config.toml
router_score = "softmax"
balance_loss = 0.00157
balance_bias = true
lr_router = 0.000318
n_head = 10
vocab_size = 4096
optimizer = "adamw"
lr_mult_o = 1.28
beta1 = 0.95
beta2 = 0.99
batch_tokens = 65536
steps = 8581
Below are experts of layer 5 (counted from 0) of a mixture-of-experts language model. Rows are named router (the router's row for the expert), up (a neuron's input weights, with its number) and show model dimensions 256-383. Each number is 200 + 20 x the weight over its row's rms, rounded and kept within 0 to 999.
Before each expert's rows: "gets" lists some tokens that make up at least twice as much of what it gets as of all text. This comes from a sample of Wikipedia text that the model never trained on. Tokens count by the router's weight.

# expert 3
gets: " | ", ")", "017", "018", "014", "021"
router,189,223,216,165,170,166,202,175,177,182,241,186,187,164,191,189,211,159,160,192,227,173,185,219,208,209,188,197,213,180,203,179,180,224,151,159,215,175,212,222,195,246,203,201,187,182,229,216,200,210,192,179,201,195,189,207,206,195,209,220,191,193,217,214,210,215,219,200,232,202,191,202,197,147,183,241,235,214,184,207,189,180,167,219,225,166,208,205,203,194,192,239,210,179,179,193,206,161,219,192,153,206,192,219,200,191,251,216,207,217,186,200,251,181,201,204,170,231,224,196,176,185,214,220,227,199,226,199
up0,215,232,201,245,189,190,242,217,214,186,212,213,183,187,221,211,185,199,166,216,198,179,176,230,192,224,196,201,207,197,206,203,207,213,212,231,149,218,168,188,176,212,193,180,208,233,184,195,171,217,197,188,180,217,185,202,195,212,194,220,199,218,193,220,186,201,188,220,220,207,219,198,222,204,199,207,219,197,175,204,193,208,213,163,199,170,177,192,215,200,209,209,177,212,197,192,232,172,189,207,198,226,176,230,221,235,213,168,185,196,215,201,174,192,206,177,181,219,140,218,228,227,174,215,201,169,190,244
up1,193,199,184,197,198,197,171,195,224,218,121,193,168,178,181,199,226,234,200,201,210,182,188,192,203,175,193,243,189,185,205,195,207,205,240,204,195,204,192,213,213,190,179,194,245,173,201,199,216,221,207,181,199,211,197,188,182,197,209,223,215,221,141,210,202,211,177,189,206,207,211,204,186,198,238,217,193,215,170,200,157,165,210,196,210,198,188,203,230,192,208,196,230,250,206,188,198,173,228,192,247,222,191,203,187,168,192,185,216,174,213,199,204,205,213,175,205,159,241,215,216,213,218,209,189,179,186,190
up2,216,249,160,226,203,165,170,210,201,204,173,221,187,228,188,210,203,186,214,208,218,221,200,196,180,210,204,212,180,197,229,185,186,150,216,175,216,191,164,184,226,201,225,188,175,220,207,222,203,152,187,238,251,227,237,186,202,211,210,226,188,193,220,178,196,223,178,178,195,228,186,226,216,197,213,236,191,186,213,175,207,170,173,191,176,212,230,206,212,160,229,210,217,198,204,196,173,218,202,238,197,186,183,240,176,207,213,186,227,213,225,204,200,219,184,159,216,196,207,185,224,199,207,189,192,206,187,203
up3,193,198,161,219,208,205,175,175,216,183,197,202,191,168,199,195,205,228,200,224,201,180,175,217,188,199,183,185,206,196,194,171,248,234,169,200,190,203,174,194,194,198,221,175,229,240,218,178,173,209,167,196,210,210,190,209,155,186,195,198,205,197,210,233,227,169,174,176,207,212,183,194,194,210,201,180,209,200,187,212,220,206,219,176,228,210,204,220,209,222,192,183,227,222,195,205,238,198,188,198,232,220,171,238,225,221,185,206,216,205,215,240,226,202,190,225,208,193,198,214,228,201,206,199,187,182,178,208
up4,194,170,184,192,190,206,244,205,201,218,195,173,217,220,194,192,178,154,205,169,218,209,220,194,201,209,202,209,181,205,181,196,194,216,181,195,198,216,209,199,235,233,186,207,145,206,181,170,190,170,182,209,201,190,194,217,172,220,190,171,156,188,203,229,220,212,194,177,200,176,173,205,204,206,244,220,199,208,189,191,214,195,202,177,215,195,180,200,204,192,189,191,183,180,217,244,237,218,209,193,203,221,177,212,223,198,210,175,206,176,188,203,185,235,237,180,172,179,215,189,204,206,209,177,211,194,256,187
up5,230,211,178,207,193,187,208,218,216,224,163,234,187,221,233,161,203,189,223,186,213,209,234,258,184,186,220,234,206,199,207,224,174,197,228,217,200,216,227,186,193,198,194,200,188,220,181,194,205,187,193,183,168,178,207,174,221,224,204,202,175,198,204,202,194,210,213,193,208,197,191,230,179,256,223,166,217,175,228,190,176,195,215,228,201,221,200,228,190,199,195,199,197,229,215,226,188,224,164,253,192,172,209,181,224,223,170,213,210,206,186,187,208,216,192,175,232,183,166,192,213,212,204,201,173,185,223,232
up6,204,179,209,204,198,202,186,176,157,172,197,187,222,207,160,201,229,228,168,236,181,194,197,191,198,199,175,192,185,202,208,238,236,207,237,183,179,212,168,193,235,212,190,177,209,183,196,178,224,219,226,217,196,225,219,189,203,180,169,216,219,204,199,214,195,205,152,176,179,199,174,235,198,226,219,194,192,209,202,216,185,191,202,206,167,209,213,185,206,190,179,221,203,220,203,199,203,182,212,222,178,216,169,213,198,211,201,189,188,187,188,203,223,211,176,180,232,239,198,198,222,231,224,175,176,198,213,180
up7,208,202,183,226,180,243,210,198,208,192,169,211,222,227,202,231,210,208,198,201,200,179,197,216,190,216,191,210,198,162,201,197,184,183,211,211,190,188,183,219,207,166,214,192,228,212,202,204,205,187,194,172,186,177,186,209,204,205,199,195,211,196,181,207,168,218,162,211,165,215,207,199,213,189,173,188,189,192,186,172,220,236,195,229,216,217,230,223,205,196,161,182,199,218,202,206,163,200,185,184,204,204,206,201,206,212,237,216,181,223,177,221,210,210,236,228,188,173,213,213,202,197,159,202,218,227,207,209

# expert 15
gets: "2", "1", "9", "3", "6", "4"
router,179,199,188,203,203,227,221,172,193,196,187,193,205,200,183,194,205,177,206,194,216,200,229,212,205,181,209,197,204,215,212,191,185,210,169,198,217,208,172,218,222,185,189,170,189,230,178,193,174,217,220,207,202,180,223,169,164,193,213,202,161,242,186,232,199,202,216,202,216,241,174,224,208,182,189,213,207,213,180,162,199,181,163,194,200,167,185,203,235,181,219,220,194,208,189,210,230,223,157,184,183,203,216,213,204,184,206,206,204,218,165,180,199,245,189,203,230,192,190,198,226,194,197,221,206,191,173,186
up0,199,192,212,281,200,168,198,256,183,203,173,170,174,195,216,143,249,188,184,178,182,227,208,197,189,176,221,228,228,200,196,136,211,215,166,231,172,190,217,171,179,208,204,224,159,187,217,191,177,204,218,211,184,186,200,171,193,190,195,180,197,220,179,198,206,241,212,201,213,208,208,193,186,181,218,254,204,192,210,170,188,215,218,221,216,210,209,181,201,212,176,172,191,196,216,170,225,192,147,187,214,210,193,194,222,223,159,145,217,196,208,198,172,182,200,203,213,203,195,191,238,213,190,209,186,167,225,185
up1,228,214,196,178,176,207,194,220,185,233,199,200,206,209,222,180,227,192,213,200,199,210,226,185,190,190,204,198,185,207,185,204,202,182,180,217,198,182,206,155,191,202,203,172,206,174,221,170,209,180,198,170,204,168,212,168,179,208,172,219,196,208,181,157,219,211,182,170,203,181,177,197,206,244,190,210,212,168,203,228,188,229,211,165,211,202,189,200,222,210,200,185,168,235,213,232,187,227,198,216,192,192,189,226,202,220,227,201,208,185,268,203,229,198,186,191,216,186,204,137,226,204,197,178,205,174,220,178
up2,206,219,193,207,184,171,180,187,225,231,171,200,212,196,224,181,217,222,190,205,213,225,219,200,210,207,167,182,195,185,196,176,219,194,216,217,230,189,168,220,228,183,197,186,190,181,230,217,200,205,212,219,176,232,227,185,158,180,199,241,204,201,217,228,187,186,209,181,197,200,201,212,201,226,207,195,229,181,223,216,204,176,197,170,196,190,209,189,200,201,195,174,199,236,210,205,212,209,230,210,218,206,178,182,209,209,196,213,221,228,192,243,206,164,184,183,206,202,211,232,263,208,211,183,220,187,177,175
up3,179,202,205,230,207,194,188,227,200,164,213,188,212,185,220,188,200,200,201,190,196,216,188,196,207,206,186,217,213,183,172,217,214,200,207,212,209,206,217,206,156,195,215,192,200,204,220,188,220,180,202,211,211,201,219,223,182,210,197,189,203,242,236,221,189,189,224,202,204,212,203,190,220,188,161,217,234,191,197,255,214,199,195,218,196,204,194,197,155,231,185,202,190,185,208,208,202,181,177,185,178,206,200,201,196,209,219,222,211,209,186,230,207,196,203,218,202,195,195,183,198,200,185,188,199,221,214,203
up4,232,215,184,211,193,197,193,204,197,231,234,207,211,237,206,190,238,207,186,190,232,209,217,219,179,223,135,199,151,200,185,212,188,223,175,193,174,180,198,162,223,236,215,213,186,169,202,192,199,207,220,218,209,173,191,201,212,194,169,154,197,211,168,187,209,235,213,197,183,178,201,217,191,211,219,202,204,234,210,226,222,201,210,213,203,215,198,208,206,186,208,190,189,185,179,220,185,189,187,175,205,201,180,206,217,226,176,176,205,200,167,239,176,194,180,193,206,190,184,202,224,213,177,201,224,166,196,202
up5,204,193,197,188,209,200,203,176,199,216,208,208,169,214,214,187,191,194,219,175,206,203,190,210,204,187,206,203,198,213,208,238,209,186,188,195,171,220,218,195,206,215,192,203,203,220,190,175,218,212,205,239,203,183,198,231,218,202,233,173,219,194,197,204,213,203,195,205,203,225,196,188,195,182,189,292,167,202,174,179,206,188,191,189,195,191,199,167,182,223,180,152,212,222,241,159,209,202,200,212,191,220,210,206,169,185,190,183,244,238,213,167,198,191,217,159,221,213,201,205,193,228,193,195,209,191,189,222
up6,209,263,192,205,195,190,161,212,197,179,211,169,190,215,210,193,207,214,205,195,203,193,204,199,212,230,184,166,192,177,183,228,194,176,186,169,190,185,221,191,201,207,193,204,191,206,203,160,146,148,193,168,216,213,231,196,207,159,209,195,180,178,223,179,198,199,182,174,195,207,205,202,188,237,217,192,180,203,230,200,203,178,186,192,193,202,188,208,181,152,206,208,211,195,188,201,202,233,210,198,189,178,184,157,171,233,189,208,197,186,200,204,204,181,175,192,192,191,160,175,236,208,172,162,187,189,225,176
up7,200,185,225,271,201,213,227,204,247,163,213,221,234,181,182,189,216,182,206,180,186,229,210,199,198,185,198,247,195,178,193,187,179,204,198,256,153,232,172,194,179,210,198,180,206,157,186,196,192,216,203,212,154,180,204,174,214,204,181,188,198,215,180,227,214,187,218,190,161,180,218,212,204,225,204,194,186,183,213,177,237,207,256,179,211,238,221,203,187,228,198,194,225,181,228,202,213,129,193,198,185,235,179,179,208,234,183,187,200,211,179,187,202,192,218,222,186,176,177,209,211,193,202,180,227,192,219,186

# expert 11
gets: "a", "o", "i", "us", "an", "ia"
router,205,170,186,208,185,188,208,208,222,198,217,181,201,162,187,199,199,205,185,207,210,201,212,154,190,249,159,176,174,204,217,206,212,221,201,194,189,184,206,215,195,225,187,203,174,185,197,232,235,189,202,216,221,152,179,198,195,224,216,176,207,184,194,212,186,215,203,214,212,188,200,199,199,240,185,216,190,220,208,224,211,161,185,195,187,180,219,196,193,188,200,216,232,163,194,165,203,184,188,191,187,175,213,181,206,215,187,192,184,207,221,239,197,200,173,238,191,225,172,200,210,177,252,209,186,216,219,196
up3,199,221,198,213,202,165,186,185,207,177,194,215,151,205,207,147,227,209,217,199,227,196,193,191,219,198,235,213,165,202,186,210,236,237,193,203,215,195,217,237,150,191,213,239,232,204,202,203,217,200,187,202,229,217,224,186,208,178,216,206,197,219,227,210,228,188,167,207,181,200,193,202,176,218,175,216,207,195,168,178,212,187,224,188,203,213,221,244,193,207,183,194,204,208,167,184,175,200,209,223,210,222,218,192,171,202,206,175,172,219,187,213,223,175,206,195,232,206,204,169,173,202,183,188,194,215,188,213
up4,213,184,186,205,204,223,209,220,227,186,196,218,199,231,180,217,204,202,213,212,187,205,232,199,210,189,193,219,184,192,191,216,219,176,192,208,201,195,252,185,258,201,189,184,212,199,187,158,184,174,198,220,205,183,202,196,208,169,214,193,177,202,220,202,179,178,214,202,179,230,195,196,211,204,176,178,200,195,215,222,163,194,198,225,200,206,212,203,231,219,204,218,184,219,164,212,183,248,159,220,211,216,173,203,232,166,193,193,217,173,209,216,218,204,182,208,184,197,163,188,189,216,185,168,179,205,201,196
up5,203,183,244,195,182,172,245,156,168,198,200,218,231,213,209,186,168,210,185,188,226,181,185,193,194,191,219,179,180,184,201,180,190,244,187,179,216,193,210,206,247,191,216,182,209,217,255,185,177,190,188,215,185,193,207,206,206,194,179,200,206,233,219,210,248,196,195,226,199,204,186,211,207,205,204,203,200,209,173,205,178,181,192,184,182,192,202,207,198,180,205,216,190,185,177,246,191,213,221,190,192,188,178,201,215,183,188,207,231,246,180,200,210,212,204,204,174,234,167,190,165,229,209,203,215,212,191,203
up6,191,186,175,193,204,232,230,196,178,202,201,198,223,209,190,184,195,201,201,235,210,174,191,207,181,187,217,211,223,243,194,188,197,165,211,195,226,180,173,202,223,189,207,170,248,208,206,166,195,167,229,187,227,201,211,238,181,251,180,188,205,193,170,180,194,200,203,220,181,166,192,194,190,172,199,220,211,190,213,186,201,216,204,195,214,234,211,220,193,180,201,167,205,202,189,204,199,211,225,234,215,187,203,170,216,206,177,224,177,191,221,209,212,203,200,200,187,192,203,169,220,214,167,181,144,185,175,223
up7,200,178,189,232,196,192,201,225,184,214,195,169,169,196,168,185,234,197,213,152,198,199,192,237,199,204,210,185,172,193,211,219,232,220,187,220,150,199,209,202,242,230,172,229,173,210,215,201,201,189,217,212,215,199,185,192,209,201,245,212,202,175,210,178,173,228,181,190,203,179,178,203,201,190,186,197,222,200,248,194,218,160,212,226,212,181,200,168,188,195,208,187,171,224,199,226,199,171,223,224,201,181,211,234,222,226,195,176,240,193,207,237,170,196,200,171,215,229,234,192,205,212,161,209,173,219,182,198
up8,178,214,233,204,193,154,224,168,189,203,199,194,202,219,203,199,211,211,204,184,189,172,192,211,202,167,197,172,221,202,192,199,269,178,187,170,193,201,219,193,175,162,230,171,208,181,228,180,223,209,180,203,223,241,219,196,169,193,145,219,241,207,229,190,196,165,148,209,147,207,243,221,195,184,200,191,230,169,217,191,196,232,174,213,201,213,217,195,202,208,211,167,175,243,187,211,214,175,241,204,183,233,204,188,207,199,185,192,197,223,197,242,203,181,216,194,189,209,214,223,191,208,187,193,155,171,193,200
up9,240,208,188,182,211,172,203,157,219,208,200,192,218,192,204,216,200,206,183,218,241,199,214,188,215,233,198,197,163,212,215,182,208,200,189,222,202,171,178,198,244,201,237,184,177,221,222,219,200,195,185,231,194,165,218,152,161,195,184,241,218,228,189,216,196,220,184,197,185,200,207,229,206,183,193,233,232,218,221,218,206,179,202,177,197,207,222,196,215,203,215,213,199,211,222,205,193,154,219,218,208,189,179,223,189,197,205,191,177,220,211,201,201,204,194,219,213,187,201,205,186,181,219,221,212,196,220,190
up10,233,195,197,198,171,163,210,194,184,227,170,201,207,224,243,229,169,195,184,200,211,225,208,217,199,201,195,212,169,189,187,197,202,254,183,222,185,198,197,195,194,199,213,184,188,240,187,201,195,200,177,227,195,228,193,202,210,209,197,208,211,188,185,203,193,221,221,215,189,203,219,215,198,208,192,182,197,236,207,188,179,194,191,221,245,212,215,209,190,179,208,232,164,176,201,231,181,221,181,202,240,171,189,220,210,213,190,208,188,178,189,208,175,224,226,203,213,196,201,193,253,166,189,191,219,225,213,201

# expert 10
gets: ",", "an", "ian", "o", "son", "ie"
router,220,175,215,170,177,187,226,205,172,200,210,184,199,197,177,188,226,201,144,210,207,207,155,166,182,208,175,181,192,206,212,189,187,187,201,202,227,165,226,179,213,209,181,197,193,163,229,226,231,205,218,171,193,202,201,189,189,216,179,165,195,183,188,209,197,216,160,190,199,206,201,206,191,213,201,222,237,202,196,193,207,226,192,201,222,206,226,170,221,190,215,232,238,150,208,222,176,190,224,163,215,179,198,190,215,227,198,233,225,191,226,182,239,185,228,219,200,201,227,171,200,167,224,224,229,208,207,173
up3,186,209,198,224,183,201,213,204,219,181,168,196,203,226,204,206,190,196,208,184,218,219,218,220,196,159,224,185,198,192,195,211,210,195,203,215,235,211,217,241,213,205,204,175,192,180,182,214,207,214,180,207,186,181,215,246,222,174,226,180,211,199,191,219,212,171,206,191,199,220,216,214,184,173,197,161,187,188,177,224,181,213,227,152,228,180,220,190,226,197,209,199,189,199,207,205,179,226,161,244,227,198,198,200,231,166,219,224,196,210,191,206,204,178,223,203,206,216,218,202,202,192,171,161,185,173,211,194
up4,222,173,203,240,201,194,215,205,199,192,175,204,191,173,174,173,221,183,220,190,222,175,188,207,166,183,176,210,225,213,185,204,186,216,202,193,197,218,233,163,188,208,201,204,222,205,219,190,193,176,195,182,191,187,200,206,242,213,216,187,195,235,218,220,223,203,199,182,214,200,232,196,195,183,162,209,214,181,196,212,225,200,210,205,226,194,236,192,167,199,217,202,210,202,166,212,184,193,211,219,205,196,211,166,233,203,227,175,175,247,196,223,211,182,201,203,190,194,213,186,180,187,214,223,214,201,192,178
up5,207,223,203,178,197,214,210,179,172,207,193,190,206,209,218,227,207,158,178,164,197,220,162,231,213,194,204,237,163,239,198,215,196,178,193,228,185,200,216,175,177,210,228,205,184,208,225,179,162,194,175,213,212,188,192,209,185,198,209,190,228,211,205,167,212,232,193,204,192,228,180,194,163,205,243,200,230,189,223,224,213,177,182,172,195,203,195,194,219,155,227,193,189,171,226,214,219,188,214,197,215,183,222,201,230,228,208,148,196,210,228,188,192,184,208,188,194,218,214,221,213,218,196,197,175,195,195,214
up6,176,220,213,169,179,214,216,176,186,195,176,178,197,232,219,204,182,221,203,202,214,208,202,220,228,185,214,197,209,188,192,206,197,221,162,201,202,201,182,190,178,207,212,230,189,205,197,203,190,207,206,214,179,216,192,164,197,189,156,193,182,191,191,221,230,232,193,209,197,260,225,189,200,219,209,173,234,178,162,255,188,220,207,185,236,212,196,205,194,208,180,204,206,206,216,183,227,200,176,224,220,195,180,204,208,188,192,224,201,199,219,223,207,148,252,167,180,206,190,215,199,202,162,206,212,189,210,191
up7,231,206,218,225,199,186,210,207,173,201,202,188,235,196,185,195,182,201,206,180,193,176,220,211,199,192,233,196,192,199,228,173,222,198,180,226,151,172,212,198,228,217,205,198,179,214,191,181,199,169,204,218,199,183,219,215,187,170,195,159,185,216,197,227,199,216,205,160,208,197,154,196,212,184,199,193,218,202,222,162,199,199,202,167,195,228,235,225,199,222,202,180,186,197,227,179,226,203,194,196,199,225,188,176,199,193,156,177,246,180,190,193,220,176,201,196,230,197,219,159,234,227,212,191,173,214,225,214
up8,229,218,158,194,198,225,191,204,226,169,188,171,189,218,185,175,199,166,202,215,193,217,162,218,214,157,203,151,182,229,194,203,210,185,207,223,211,197,193,195,165,165,202,234,206,213,227,187,189,220,234,220,224,236,217,212,188,182,240,192,161,229,187,211,219,189,172,170,246,234,187,192,201,193,197,194,183,170,211,228,192,215,184,188,206,186,212,195,231,209,209,194,189,192,190,170,179,239,200,243,208,222,217,173,192,197,158,178,210,158,163,178,188,213,200,192,205,178,212,199,223,176,205,194,197,167,226,209
up9,221,182,153,223,239,203,215,222,212,239,182,239,173,205,201,180,213,186,211,218,181,186,182,200,195,175,226,227,206,214,194,183,197,223,188,212,169,203,225,164,167,168,245,176,190,153,229,194,196,183,209,190,228,191,200,172,204,203,200,196,211,219,178,193,218,198,193,210,203,208,160,208,218,196,187,193,183,187,208,176,175,178,207,192,170,211,220,252,199,185,196,202,213,238,187,188,176,169,211,229,210,188,181,161,185,204,196,196,191,216,204,228,172,195,172,183,181,171,194,212,194,178,177,152,197,180,188,169
up10,227,182,199,206,254,184,232,178,180,200,173,199,187,198,181,198,218,221,187,220,179,222,185,204,194,209,200,177,201,153,184,195,197,241,180,167,188,201,190,211,212,228,214,191,208,213,238,186,188,191,192,166,231,181,176,157,217,190,209,208,166,221,206,192,217,200,151,233,188,205,195,203,203,225,212,213,219,204,225,191,198,226,209,193,216,209,187,212,196,177,202,216,236,203,209,166,194,155,230,214,196,212,171,227,184,175,223,214,197,206,218,209,205,212,199,168,178,143,202,181,203,211,186,201,192,204,214,177

# expert 21
gets: ".", "\n\n", "==", "===", " was", ", and"
router,171,229,195,180,190,220,209,192,189,183,213,204,193,187,211,205,219,179,152,209,212,195,181,189,208,227,181,226,183,219,190,185,223,206,184,215,177,173,221,176,230,235,205,195,199,205,218,214,209,206,189,184,232,206,161,207,223,165,216,179,194,200,229,200,234,234,183,190,186,211,196,198,206,216,225,226,193,183,202,207,177,166,205,226,200,172,195,204,180,164,219,206,193,196,164,164,206,200,194,195,201,204,191,209,204,208,191,185,185,177,189,220,242,210,241,169,192,201,182,227,218,232,215,216,172,203,185,218
up3,217,209,204,198,194,150,214,207,177,198,209,217,234,223,209,189,164,183,211,223,224,230,212,190,207,202,200,171,190,203,186,209,193,168,167,159,207,191,192,181,212,160,217,176,209,209,246,160,175,168,211,199,174,177,239,209,189,179,182,216,170,238,203,207,189,200,210,188,187,256,211,200,184,171,215,224,200,198,218,188,209,222,191,199,225,197,242,203,234,202,206,204,195,211,169,196,195,178,200,166,211,224,195,228,258,197,181,219,222,223,210,166,223,190,203,221,224,188,202,180,187,203,220,195,222,203,217,201
up4,206,221,190,202,201,176,192,190,206,216,197,198,201,217,222,218,190,178,171,188,215,232,216,228,196,178,211,163,175,178,178,204,168,181,165,214,231,215,181,163,221,206,250,205,137,188,186,196,198,171,225,190,197,213,189,164,178,226,196,226,171,181,199,245,191,213,223,211,191,199,220,191,226,203,235,189,239,198,165,217,232,238,234,205,209,237,226,220,197,171,182,175,166,182,188,259,178,245,181,177,191,206,186,216,210,216,204,205,200,219,193,192,177,200,218,193,188,193,213,213,207,190,183,176,219,163,205,219
up5,181,160,233,203,229,179,172,254,201,163,192,182,229,192,206,188,238,186,189,187,173,152,242,216,194,164,188,204,206,194,184,182,186,171,232,198,165,194,167,230,189,220,179,186,196,188,202,196,216,169,216,236,229,180,203,216,193,211,194,157,236,214,202,231,216,209,169,231,175,188,195,182,179,194,188,182,209,192,173,198,184,204,191,179,202,233,215,190,192,233,208,212,186,215,208,191,219,197,170,185,210,205,176,173,231,206,189,201,224,199,198,225,188,176,206,231,179,211,231,195,227,184,205,201,172,161,235,210
up6,201,166,204,201,193,205,188,208,197,194,203,187,221,175,190,188,231,199,205,201,221,203,222,217,197,185,210,194,189,192,207,208,201,209,189,209,213,220,177,214,167,175,202,193,202,191,229,189,181,199,214,230,186,220,197,198,200,160,198,209,185,154,196,211,184,196,217,206,191,197,219,138,211,186,188,196,219,196,168,170,215,232,213,218,192,221,212,207,164,192,193,194,187,192,208,210,192,162,213,185,208,213,198,200,264,201,177,195,212,188,196,147,203,196,160,195,200,191,160,170,250,201,213,197,203,205,197,166
up7,219,265,185,172,187,195,208,125,197,232,206,186,191,225,219,228,200,166,211,200,229,197,206,224,209,189,180,187,182,197,180,190,199,218,229,198,195,199,182,183,175,152,209,179,165,188,172,153,192,199,206,209,184,191,226,216,175,186,198,220,216,177,202,181,160,172,193,202,215,179,187,262,221,206,192,179,205,202,183,204,238,161,210,162,194,180,196,155,202,156,191,229,158,193,178,207,172,220,230,202,192,232,222,203,181,215,228,208,157,247,185,211,208,180,175,194,226,187,219,165,187,234,184,235,209,177,200,201
up8,210,245,218,202,171,215,164,216,166,209,178,229,187,218,217,229,200,191,189,224,177,239,204,168,203,200,170,203,194,201,198,204,198,192,174,178,197,199,201,207,182,129,197,176,210,238,178,209,191,180,203,190,196,219,146,214,199,200,164,218,175,214,213,203,164,196,229,213,187,171,202,205,195,203,187,186,218,214,163,233,191,159,212,189,189,182,182,169,198,228,209,192,189,189,169,206,177,236,235,194,205,228,188,189,208,212,241,163,181,210,180,186,213,156,225,202,195,172,206,229,205,189,199,229,208,170,204,192
up9,228,186,213,175,199,213,185,179,230,208,198,194,174,188,181,211,185,210,195,221,219,183,198,213,183,214,181,184,217,195,176,201,208,205,181,223,222,221,213,170,215,220,238,207,204,200,220,166,222,183,186,200,212,198,212,195,199,192,203,217,160,215,207,258,203,225,214,212,209,228,224,208,202,169,187,189,223,198,182,192,240,196,179,207,172,221,200,200,205,202,199,150,221,195,201,204,153,207,200,211,218,213,225,160,185,172,227,214,214,206,230,170,208,199,195,167,200,185,157,210,212,216,229,184,210,198,201,198
up10,233,212,199,234,192,226,222,208,219,187,209,212,204,241,197,194,182,179,189,205,204,217,208,191,181,198,190,162,178,199,193,227,202,188,153,212,223,194,223,172,197,163,227,212,199,205,185,204,180,139,201,214,181,175,236,191,187,190,216,218,174,187,209,212,176,174,187,195,194,207,264,227,211,170,193,207,230,186,248,198,220,222,188,176,212,188,225,207,201,232,242,172,169,175,220,185,214,203,176,194,203,231,216,241,248,226,202,189,194,203,236,218,160,200,210,219,230,216,204,156,208,155,203,210,176,206,203,201

# expert 12
gets: " | ", " p", "0", " |", "–", "; "
router,191,209,207,188,199,228,175,207,195,192,180,199,188,213,207,195,164,205,208,208,204,226,198,224,212,196,234,226,202,182,196,218,214,155,182,188,210,252,242,155,196,190,208,214,183,216,198,196,189,191,189,198,168,196,175,209,222,199,199,212,194,193,202,189,221,211,215,200,245,165,181,223,207,165,216,208,240,219,175,250,208,188,180,258,188,188,201,212,202,224,199,184,153,208,181,197,204,219,176,160,193,199,210,202,190,220,214,193,207,227,158,221,181,181,180,189,182,233,204,191,181,168,188,186,232,220,164,174
up0,211,185,196,213,220,163,213,209,187,219,159,189,190,146,229,239,212,188,200,190,209,205,169,203,197,208,176,212,182,172,154,185,205,206,193,191,222,218,205,229,217,230,202,212,214,217,188,158,199,190,181,228,192,208,177,168,193,187,207,217,180,198,164,221,177,164,200,215,206,215,189,182,141,190,187,199,200,178,192,187,191,171,204,182,157,197,197,178,182,244,205,172,222,186,206,246,188,194,189,212,209,180,205,197,164,176,232,217,217,188,207,197,203,180,193,204,190,178,213,206,222,232,213,178,210,188,247,183
up1,212,199,179,256,203,185,178,241,171,173,203,193,219,201,216,190,213,199,209,177,213,181,201,202,206,201,183,179,200,149,193,217,192,194,163,225,230,199,189,182,186,173,184,220,222,203,191,191,161,171,210,154,205,188,215,196,201,197,197,191,228,186,192,221,194,238,214,167,167,220,226,195,177,215,195,143,179,196,221,216,198,221,182,163,198,204,223,200,198,214,194,210,179,206,189,219,222,203,184,198,226,204,208,186,209,202,219,187,194,188,184,209,192,207,197,215,218,210,195,179,193,213,175,193,190,208,211,219
up2,200,206,192,231,219,210,192,192,233,221,203,206,228,180,183,195,199,179,194,184,205,227,208,223,211,202,221,192,204,171,218,245,208,180,192,185,242,218,200,182,224,209,215,228,203,168,225,212,247,204,208,210,196,182,204,198,181,211,190,221,220,217,172,206,224,182,201,198,225,202,224,142,206,209,157,239,193,210,206,212,223,197,216,196,227,172,209,187,199,186,195,184,188,188,228,192,176,202,195,213,234,189,233,201,187,150,176,219,224,208,192,165,189,210,194,225,199,207,205,173,223,194,223,200,187,219,219,218
up3,197,237,158,214,201,199,204,198,195,214,191,203,176,221,171,184,222,210,205,234,214,197,220,196,197,201,178,152,178,226,193,177,220,213,204,205,190,198,229,230,207,208,231,217,204,187,200,181,217,221,196,235,218,215,191,177,192,187,230,191,189,226,252,193,191,180,191,175,212,233,212,216,232,198,197,223,187,236,196,218,192,201,204,166,215,174,233,195,211,179,236,191,206,207,211,225,183,200,216,235,227,191,196,225,207,220,182,209,207,200,206,184,220,177,216,175,209,173,198,190,206,236,188,233,186,205,206,202
up4,213,191,173,202,203,228,182,190,211,191,186,188,205,212,186,180,188,182,190,191,227,185,174,224,193,201,204,171,209,179,159,182,214,222,189,220,184,194,190,185,172,224,217,188,189,193,188,213,183,224,198,185,223,187,184,205,211,159,194,194,207,190,203,193,213,168,175,183,188,204,213,228,196,211,171,163,235,189,220,172,221,193,215,214,220,199,203,201,220,194,185,229,178,179,195,174,200,200,213,194,204,189,181,215,226,199,218,247,161,182,202,229,209,191,192,192,235,222,212,222,182,182,195,184,193,201,192,207
up5,205,208,208,226,224,173,189,206,168,185,175,161,179,183,205,200,223,201,187,186,202,175,197,174,203,217,198,184,209,172,191,183,210,191,212,188,223,243,187,206,203,190,203,197,205,211,207,208,159,199,193,190,190,204,192,195,180,221,209,199,229,244,193,206,203,218,199,237,211,218,219,165,192,189,205,149,239,213,232,228,204,232,229,170,159,179,182,179,193,213,192,197,195,209,202,167,199,198,174,209,196,223,225,207,173,181,228,153,217,185,191,184,208,168,180,199,187,197,182,205,218,179,196,199,184,212,211,212
up6,171,186,170,189,215,194,211,195,198,204,157,199,188,211,221,225,229,198,168,201,228,198,206,210,187,191,189,219,206,210,190,213,229,220,181,200,225,194,190,204,236,181,198,174,197,195,197,190,161,220,179,191,201,212,175,176,177,204,164,173,191,197,233,203,200,159,221,195,174,195,213,161,227,225,198,171,187,218,212,202,216,202,208,200,202,199,147,159,171,202,194,208,204,158,207,227,227,182,190,178,221,240,198,236,195,206,235,155,194,190,193,227,197,214,200,171,190,189,239,210,228,193,197,212,196,205,241,200
up7,210,203,188,201,235,193,169,216,189,203,226,173,175,190,192,211,234,165,164,179,200,179,182,181,222,204,178,160,194,202,205,191,240,195,209,165,221,186,254,210,214,178,190,192,173,191,211,187,222,117,172,196,203,207,208,201,210,192,232,209,214,197,189,177,227,202,166,219,231,229,202,167,199,197,188,276,222,208,215,210,216,186,189,217,208,156,231,197,213,171,206,204,196,199,201,198,189,190,192,210,210,180,223,200,199,187,187,202,204,172,199,212,222,196,195,204,217,221,211,165,252,191,206,215,224,231,218,187